From a checkpoint of a small mixture-of-experts model trained on Wikipedia.
Size: 11 layers, width 192, vocabulary 3194, 17.9M parameters.
Below are experts of layer 3 (counted from 0) of a mixture-of-experts language model. Rows are named router (the router's row for the expert) and show model dimensions 0-191. Each number is 128 + 24 x the weight over its row's rms, rounded and kept within 0 to 255. Numbers have three digits each.
After each expert's rows: "mostly gets" lists some tokens that are sent to it at least half of the time; "comes before" lists some tokens at least twice as common just after its tokens as in all text. This comes from a sample of Wikipedia text that the model never trained on. Tokens count by the router's weight.

# expert 6
router:176130119156179111156116129147112154092122104094112128103114126127128099142111140118114166134065137131086139130083124141103099162125082149116133162122101133147129128122118090166121127161120132125096143143134093131110137104146087102092132068128126124124165130139139114128111101135124134123134124147109145165154184143125113135096125133144121130157116110162167097153146124128130109094135158149167153143144117159114155117121145139134135157129149076130100127106097147075110117100179109126143136150142137142160117116058125107141145152105120101099145084149137152114145124149104143221
mostly gets: " Al", " El", " did", "Al", " Stud", " Sim"
comes before: "-", " ", " not", "though", "ominated", "ask"

# expert 12
router:172123116149163116156131142143120158090126108098107136110132121117143104145100139121112150129072143129101145123075142140099094141110096147132143165112109116135147148131116086153117128166128154144103146136121110117128143110155088114087109077131128115117136141151139116127101115136133111127137121132114150151155164139130108126106114129144122111153138114166159107142155138125125103110140164171177137138141096154103145119132153130145147149137152081147116123111099145091115143090184089141147149141149152127165106118053141109148150152107133101116147076167143147090146121154104152230
mostly gets: " Stev", " it", " Thomas", " s", " act", " +"
comes before: " |", "0", " |\n", "9", "1", "6"

# expert 13
router:164125125148155118147121131141111142092129093095096139108106128134135115149104128133130155133071123130094152118076124137105077175108096142140127176123097120131131150120116073146108128167116136132104138139130104122118148112153084111092131088134125125104141147148129129127093102146138120123147109132092160160152164145137128128098122142156127126150121109168156110145146123116123122096140158170173134149130096138103145120120148130139144154155137080138128116113098149087117132086186108128147149146138146139159121123044134105141153143111130095103135086160137142100155122155107146220
mostly gets: " Be", " He", " Cup", " Co", "\".", " Cl"
comes before: " ", " The", " \"", " In", "0", " S"

# expert 7
router:139131152111132117140124133136133135115082122147162167134092114091120122127154053131144130119145115148149088101170162077141097140090118143117131138139153116083145160108114109113110148137128133125154153102176131080139102102112157114136166157123112147165145136114145145161137126121086082115060157160127106147111160146133142122141167133139123158109100127133127119105114178138117115084113166132121091130144081151111116106112135145144048135094114113139120102112107076107151094179137124120085140138097123137129129112159150130124121145143120102094118112166110134113137138096112144121
mostly gets: " of", " in", " to", " at", " for", " as"
comes before: " the", " a", " his", " be", " an", " its"

# expert 10
router:167117134137162121165137131145114154107128100086106141117114131126120116149111133125097154131063133125106138125077146131108089160094085147146138168126089117124131133139122090152102121161121145136116140146127107109120141115152089123091123072125133119106135135154133126123106113136124126120136117136089169140157155139141109152100121123148111132146134093172160110151152124123117113095145150160184145140157104139115162116115134133135152155144141079139118119110104147075114130093169120130137149146162161142154117108052130092135149148114125094112135086150145132095140123149099148228
mostly gets: " also", " same", " met", " then", " both", " even"
comes before: "|", " ", " be", "201", " as", "202"

# expert 20
router:145131188164144128145122165122140150120112104149121105140110102110062154038110134135074142137127153157108131134104145142109132107129099139207139131091131111167147142134140120148125183143127081122107107137129162112132145187108105127125130118137155144130149132131127136102094127118093123064126100120125134124131108111120147117147113141114140133105105103128161052161124117152111142173148144129140170072159124102112132129130123146148143149129125144102110184126143138105150101168164107135095169134142144137127127122113135125127171113143133143113145155116136132119126163121112131163
mostly gets: " |\n", ")\n", " |\n\n", ".\n", " feat", " won"
comes before: "|", "-", ":", "==", "=", "==="

# expert 30
router:163085115114140118077096134142085101115109124070126154137118171102094093113110198106150137112122154158153139114111124137166143141122120137155126124116093127124129139152141121126120127129125126099120080149145163104130133119190104123134148095149101132123089162096163128083106162120054114138105125161117127156143152141118115169140119138145173152114158119129125121094145125101145093169094127160148109131094102156176115124121164155132144125138141146154145111143104127160124087140140132123144129145154087131121142140131077093151096135070143138144141123116114139129142167152160137123
mostly gets: " ", "–", " a", " an", "/", " A"
comes before: "1", "201", "200", "0", "2", "202"

# expert 26
router:125101145136112108128141128164132162130132080121105167119076153147127110181143151151098127095122147104122128102085106100124128166083086139133163136131155124136128127100122099144165092117103171102097113154133116112134129141156079127095132079168117141130157149086137137144116083104116146132133140104093144166108162147144159082121135149160144104163163144124172117100136143136126099123113138181122119137157127150100150103134190100149154126126145113121141132153143159121153145176177115145111180110119123069140103146122136119111129110117146139112158132110140101166123110120120151149
mostly gets: "ro", " June", " May", " October", " August", " November"
comes before: " ", " —;", "wn", "duction", "ad"

# expert 21
router:097147163131134114121185161085103141169134133115118110125153140131085154106136150152118070152128130116147167132137129118116125105139132144156110119094126118138153145151099104183104169140133124109155145125127115179147075109051139136143138158109096099105145103085100111108160117158137116127157144101124102172123125165120133132165129125149134104126134129163132129118148128161162120108153108088084108092105099124161142094143102153138160161152117116122130125144100123112152136157112098127118105134111120085123115166122139127141146154142154133133164183161171114152100125185123115101
mostly gets: " |", "|", " was", " (", " is", " \""
comes before: " ", " S", " N", " C", " P", " L"

# expert 14
router:143127124115182111092116127129120127111096105105150122117129113146139124177136092143129164082113131131118118123104142129082089120131103102107093117085173184101170097103147128146172141146120109122141133127144064146093155124158151106118124108104134083101089120138098141125119133104151103114140093141112154130142152158114126087112116133123116123123127092123134105135148170138181123110094126150152170159204184115128106108110163147136082069174118099110113121126120138148110146125131093138139140147114127133142099144111120114170131132133133109156109136162146136096089099131122127146
mostly gets: "1", "3", "0", "5", "2", "9"
comes before: " |", ".", "–", ",", " |\n", ")"

# expert 11
router:120139187112129137124110115111142141129132140147148132140124107143117115084137055103115120145175127166156126104118094116137130090121139135160141142129108147145090109145117156120113124077145115163122137142123082094113143127150118178133133156129170137144127117083137143086159117156122113079134118161129118105127162171121132177128123102094078173116146175113151136122121132113109136148130130136140156126107150112173164105142155118139120105114156120146139128161201131174102126118100138122156166150144119117103098166113144103091106108114162129123142093119122139157122070098098101104
mostly gets: "ers", "es", "son", "on", "ade", "ures"
comes before: ",", " and", " of", " (", "\n", " in"

# expert 2
router:148128097121115102150157096087108104145146147127170153134131183105078164114133093141139122101133106098089146130126129113108156115133123125158134123141130137133132140138148142089108116115125184157155132099147163072088185158125147129153164143157113144146128098128106120143128103114132154125144100116076187094135126119144150119132097159126122105147157116085098138126134114101122139136165134123114107155170102141132159104139147152186141124107106166096136150152128139246130125143127136119144094170147134148150136121141122126145138126128126111156113121125111143144146145113102135101
mostly gets: "ment", "ated", "ted", "aged", "ited", "able"
comes before: " of", " to", " in", ",", " by", " and"